Weights of a small mixture-of-experts language model, trained from scratch on English Wikipedia.
Experts: 64 SwiGLU neurons an expert, a softmax router.
Below are experts of layer 3 (counted from 0) of a mixture-of-experts language model. Rows are named gate (a neuron's input weights, with its number), up (a neuron's input weights, with its number), down (a neuron's output weights, with its number) and show model dimensions 0-191. Each number is 128 + 32 x the weight over its row's rms, rounded and kept within 0 to 255. Numbers have three digits each.
Before each expert's rows: a language model's description of what the expert responds to. This comes from a sample of Wikipedia text that the model never trained on.

# expert 35
What it handles: Topic adjectives and noun modifiers like public, political, computer, military, and suffixes -al, -ical, -ive, -ation completing such words.
gate0:126143150152106088128109139112120183110113157146113134099159129124134095064118163096120169099105152144154133124168202172168105131073089171151085130093083167110155139111097085119193160166114205180152115067107137114179074192142176187184106103115167158126153127155139092107158173125157171151091083142191196109096137138140118110079153103095151177160169144144119159088107139103089082076100122080082141105154126179121151103118193134121172119142147135128115130134095129072095135104085117087097175136121105117139066121070092091101099110133107154089129085154149136160079138152131182154
up0:088095143104187100183161148133136131162113109136157216170093127154140156103144147103155086040181141084126168137105110081136142076120131133148137129147075170158157133071139142112138106127096138103152102150145169133098153131161100127130159068096162113114143159154070157132114098137116115125142128177104055175147147108107135172156154131117099160148048116166048130117108144116162169138157101158192063132081165208142150113092133122153175112115110138118147122178115205141167130136188161160102120138089156132180164164091095088121139169127107132104109139063154171196122116112164102136
down0:124082065069136159110169103087103144107145104126111107107138112097128132145104205085143134115089168134064113094135158207173125156119096107154142153067215166151127165088147137136079168056112178143123130093161079125122124167138091125113120161139101159130174113123139149183085102144090116176131128128195139076165122145133134163132145147115065145108110108123146161125097115105133100104165186087124188099104128129181129122176098078148091164108099152140075102116089091112100132100060093137103141160077087094154115138143059184133200182168150120156109135107100157128097141164110102153

# expert 49
What it handles: Given names of people, such as William, Robert, Harold, John, mostly right after a title or by, plus pieces of name endings.
gate1:146143117172094133171058110093145171114143133091137120168032142121091098111147102105100176136182132152107101162111100163144109143124096115099186159155086162206125153182024114083101148190135104101109122112177107095153110076176135146128132091109104094168086102091218114062123159068169100171140106146131157127142104172144129184119055131137124131118089116087137094123133165090115144115124141131177091136107144148123060084166128153155117163175090107117099133160113154085169103107121099052119149161120080148138130133087129118121103126135142092147087117142158099128187136099125145121
up1:154183139108091076157075111164121135079147169103114174162163173126121107106138112114125153125135102074120092121099170173091197101139190128197093155126104143125081198134149088163132150129056203137164137141137066125122128169180131128148137103074070151110145061173088138050142136144139113154095181086095171139114117125174070130167126208133122150111145129113111139065179137192131128146125153080161169081165114128152140117131116137152137126130104138123148134139080146063180109068107104089113117136136112095131146171142124121121143084123133122175113118167152079130179084141178128138
down1:124165135135119120136176109118134137144154136092092117121172097159143145188103103171145196116072113067161146169072119173094155127145189127135071207128133122151157138155150138111139111128150214152091106151154069147161148130141145112146122111211128177122185097136078113134139124131143100179127156106157101157174072102158049115157191105165133198142142163179124199113156093180173095139145109099173143076108119165174108145062149104157141112177087136130072122119181140102146113104116139113109107167120117124156130134121151175067106156180101144119093107134142084166090138142150112128

# expert 46
What it handles: Past participles and verb suffixes after was, is, to, such as used, known, built, based, and endings -ed, -ing, -able.
gate0:126086112029115183132145140126085141186103110122173113102128192111119174112141148152122078125115128121097132124118135086155131160117107118120146143139125115147172180111116142131112108122147120072134163179117063118108171110092150122120155155071076143085077163147181118105127188137094153142201090168148126154127147142089083083085144131033165126133189182139160104120069129099163099220116124180188160076126174140175095120109148157118108178148093130107092131121092092132101108112161115151057116084112118122165114122149111089147109148125072117149100157105154126085070150073155112127
up0:093142134149130158119125146132080091130137130081093131127160171106159110103129114120101087147131091140134171141135097117158126105177070127151179107123122133125130184139152100178127090131141094165100150098131133124134091090109145119101089109097066162166112114131121120085129159098152129092075028106178112220142155134135141144164050088126135084090109168062101121096120072134128095189148147172086174115131172193127207153080161123112105123151160167073150153146166148134118088190149084127109187052151135141101116111145134091199132132137106165178155118146107128116138148137183126198
down0:143103061102112149079117124129146180115141130158158182155116116161111174111103107154127135137121078102166120120087161137189152134120096168096149147200174119084110152069128118130088178146126107141151159108112161101088122116127146112124142116143120171155146153209102195133106142099109091075135114137200130111096138176087179074140119157050161130116177102111110084134015149095172120103129130075097213125122141130171084112105118076113109148168120150131130142164132185172129119100135145131140112080134140151138163133136158144167150084158161153157221115074122143147132076135142127183

# expert 51
What it handles: Semicolons, closing parentheses, commas, "and" and line breaks that end items in lists, infoboxes and tables, e.g. "Gold;", "(US);".
gate1:142196181119126127089099110168140113121147043169126074118102130120068177179155107078113128134092101064109108079108092133133138175184124104166152146122121127157125172108136149169131048096147213101143138134119103149210141147145090164180112124176140102154102110078156122134116103111129091120172136123076147065218104128120138138177160115143108159169123106171126146125144136093153123146138148084096127156111117109153075168132089225093093149096169108125106159125149097094142133137155169165110092116108070148131177158119172090101097138111179101146114109153125120193084104133129124160
up1:130090156147112132162091109129133149151152137083141155099111171178137066132124184101151118112121100180141152217125117130125186134108160163099146135124113171095094101210073147128057167109169121198125155103158102135091141120102071095127128149122123158130193129166127125068103123169165150119110132094166117110100143085123115190137067121145140121098146220161161136147130133138132080193105154160186151056103172159163167118141192091212148138171107149130134118114071113124114103126119119134147147161120195128128094107121123108140145153122116089164170175129178174111156182104104128097
down1:098101160089136171156152059101100186095167065088145151138127197098155061135125158085083084169130120124131191136107157138143161112127190115153090156092146086095126115110106133102155126126079078141149158126186100111137176165152091147106117117154123183099148110127123056133081171114093174120084124115146157138103107172149142102104142075127162116134092177147168147108074116159175115119139096213124071083136110127118148142130089112139071129163091107183158095128091139117142150163163139147172148187117126166125069122068184169138083099129133119134135188176163122159164151117139077154

# expert 13
What it handles: Verb or noun stems awaiting an inflection, such as learn-s, knock-ed, requir-es, vary-ing, climb-s, often right after a subject.
gate1:077084126195082123128164134071155180138100104104169127109086158130132106056141102141138114090161071101195120098161146078070155100166096152147133153167128108131125100161117053121125132126128143161157132044090143181166122113106101167171108144139138133092138153093143119122124083138113119071108146124127155109096092175150176090090141066092112135157185120104123111081078114102156142098156161153093087143137146174190153097093186144112109140130116094109075109188213084149160108080119149096111138130087150110150142098141148098121139203194164071141157161149107119141139165108137149141
up1:148112184165133140166132142101153084089093130144111154165157122116127169190116110142116149120109142137055142088164098118151212110118090160130184175184117066154071073191159102115143081147122117131116137099097120156161118154088067098130107066117140181103192185076166102088196123126103150111095099149052119088125090133150144159143167141140173086098097160126157166088089164174061082098127170179130139134112138109071121122148166078170140169123106132129159170156113147154115106158144100149106112167151209173130131098135151127128106154166135124145160125138116146121089145095156089136
down1:081118121165132150110139154122141104145119107157141106135101137108186165133146172095131146115137145081129101187154167057124128084107102077140137121194135088114110074183102112131178162159200040084118160111126102067106093142139141107105122104116128134111138131084154180113130210108126160106125156160123163087100105170112142094080098173065138083107118153137109117108124166176079115094088125116106063138111126069140133097176126169121149154123132151126100144112165166157077170188151116174087155113147103170076151171155144103110144090100125111162104164121203134037200115120133140137

# expert 53
What it handles: Word-internal pieces like s, ing, es inside longer words, and verbs such as let, making, using in sports or casual prose.
gate0:145196109158092146131091135152106125152130185140169145094110124161162172116146112105124109154033122168135121102109153148176202123175112143093110106159148096117059142177143135137151152138097117195123131099146166080167148111173111112158130149169113146172095152162148085118107167062125103135107096062118160170121099118140142104096131137119135142134159045151144126163077170158183152078136128090108187116160168142111164192152115124084095136142157195147144107093127144142173114162150106123122128159148145131156093156114088104162120136121195193054110201099106116092103136066078102148
up0:154118144158137125139162153153103129108107131127101151114127095089063156052145132127087202131082197124166107146081125123138155114142131096216107106125126092139174115161086123141142165152108222107143148106156187166176100189200159113118082143156150108097161098118117089098094114119139106109133126150109113174108159059152116169128122105181137162127093168168154121065088105146093105139095095125165143169117166105088147108124161137102140138111153127106146123123116080118146200181080127157104119127106160144185113208068144136117142123150067103185095109094118162097117193078139108151
down0:114145161114181089136141087157155127109094142072144117150130130113123165104112093182143110081143097107183178098112173111111090135127096143166153116122130108124130085115124179130080112097138171135101113153090120133129054119081134129115222150037114088107129121180128184115207143119173143140113113124140147152123153166133181139145105181119100135127146202205115150104116135121133110179138191156134114073145081161125132138111099085142157130109141163120186107171065154119125139183144165102071149134159168158072106119079134103112222126094142078143154097123118123131134060120111130056

# expert 10
What it handles: Capitalized or lowercase opening pieces of split words and names, often Romance-like, such as de, re, Con, La, Un, San.
gate0:154187067115167144190122138129179139140146115095180114116144203090164098138135148122102074123102087123132117148141175137175132145155162149100158126063110152137177131156149138119154150100106120077110153113173099116128087192176163134120109124128134162118227130145113177175132137100116126075116120117207147136162147103107159168093118083157154126131143114132113042116127089128130165162082133139199124119088127092129161140178098082109149113117110113196156095122104145161117065092097123131110045104148148061094137055117095138142095083112115141073165113149170119165070137135099131154
up0:083104173137133182193166198131146180161105130166071127119123076083097119130126128075167084125119184125106153085180129140116117097079099113130192106143109107145117126139110109122118141132141136154162151111183106182064175087126139150112113111129093106148115120120164091111129124169092100103117169147108147115144153142124079097196174136146097151166148131187096123133100145115116097103146125108074146097072171086105114077149133152156099072087116119109095190157094188118138100113072141174110173183199143131130105134126153124099093162166120072146132177208146151113181051098110154160
down0:160140091086138038126106117108059118113120119160108124149103122164171136135135183133120066116156183087092043134122109092127121065129121126103175112180131097097097215134128099136120138116121128071103130130143135091123129114111112139132131145136111138133069163109079191081132113095137151137079088165176126166114112110156128123086126168114101110118149126122129146128175148152051076145150090104156093210125128119140154155122103137157128166116143158129142063132111123100133175134127140096163128086126168199180108096100162160132087124214199101147150158118123139133190195070099190110

# expert 0
What it handles: Closing parentheses, quotes, braces and brackets ending titles or parentheticals, such as ("Fanfare") and (2021), plus heading = marks and ″ signs.
gate1:154170145159161097129172119109114146115137096205147092089150144116084157082187073116135186094134130119151144079171113170185131126109103136107160122132116115086126126139070114071089106084161133156122096137092127132100181068137146197088088131041122161102151137138096162159100060130150081134140047158118111138062181151147152131162159132109140079179141187152119090121124163153102146149115166150148129095128155132121129143155118066096101125118096096091129095154081118127110101135137108116122099119082150143085073149147160121077159100093139089121093095090125113117034141112053112176
up1:119188128213159087088160166169145115120126104143135126154136105133190154127125165148157186112140135134178091103184113118123174131052088117164114125153116118150145120118143117167111143098126144138092082126075126130142165106107124143141165119115145158150117097069108134098136090099114080140136114186133152164184132108074159105150132089176115173093131152124141134131124074107084151148115106097107050142111173133089152093200116162102147106114074124115108167133114199115149110141177133168125105139125154119113107073066119085093131104037232037081194119139123156106114151132108153125
down1:181101193082116099195133133106163097179159110185126126129158174083145137139134111067134183183151120088141139050124135178180105105176141113140182141141150174157186112110111108124106142109174108136108158107139150068069110124195142111105130079120130113114134123154094089196141125159112137106101073109121100130123196172105111159145151129181147109127153105130129115109170134136131116118103173102107096112164145120136118164108164188123149158131165102094134138080123125155073080174101120186142192105100116102135073179139096133143095033111104144161065128123125103115164069084148123182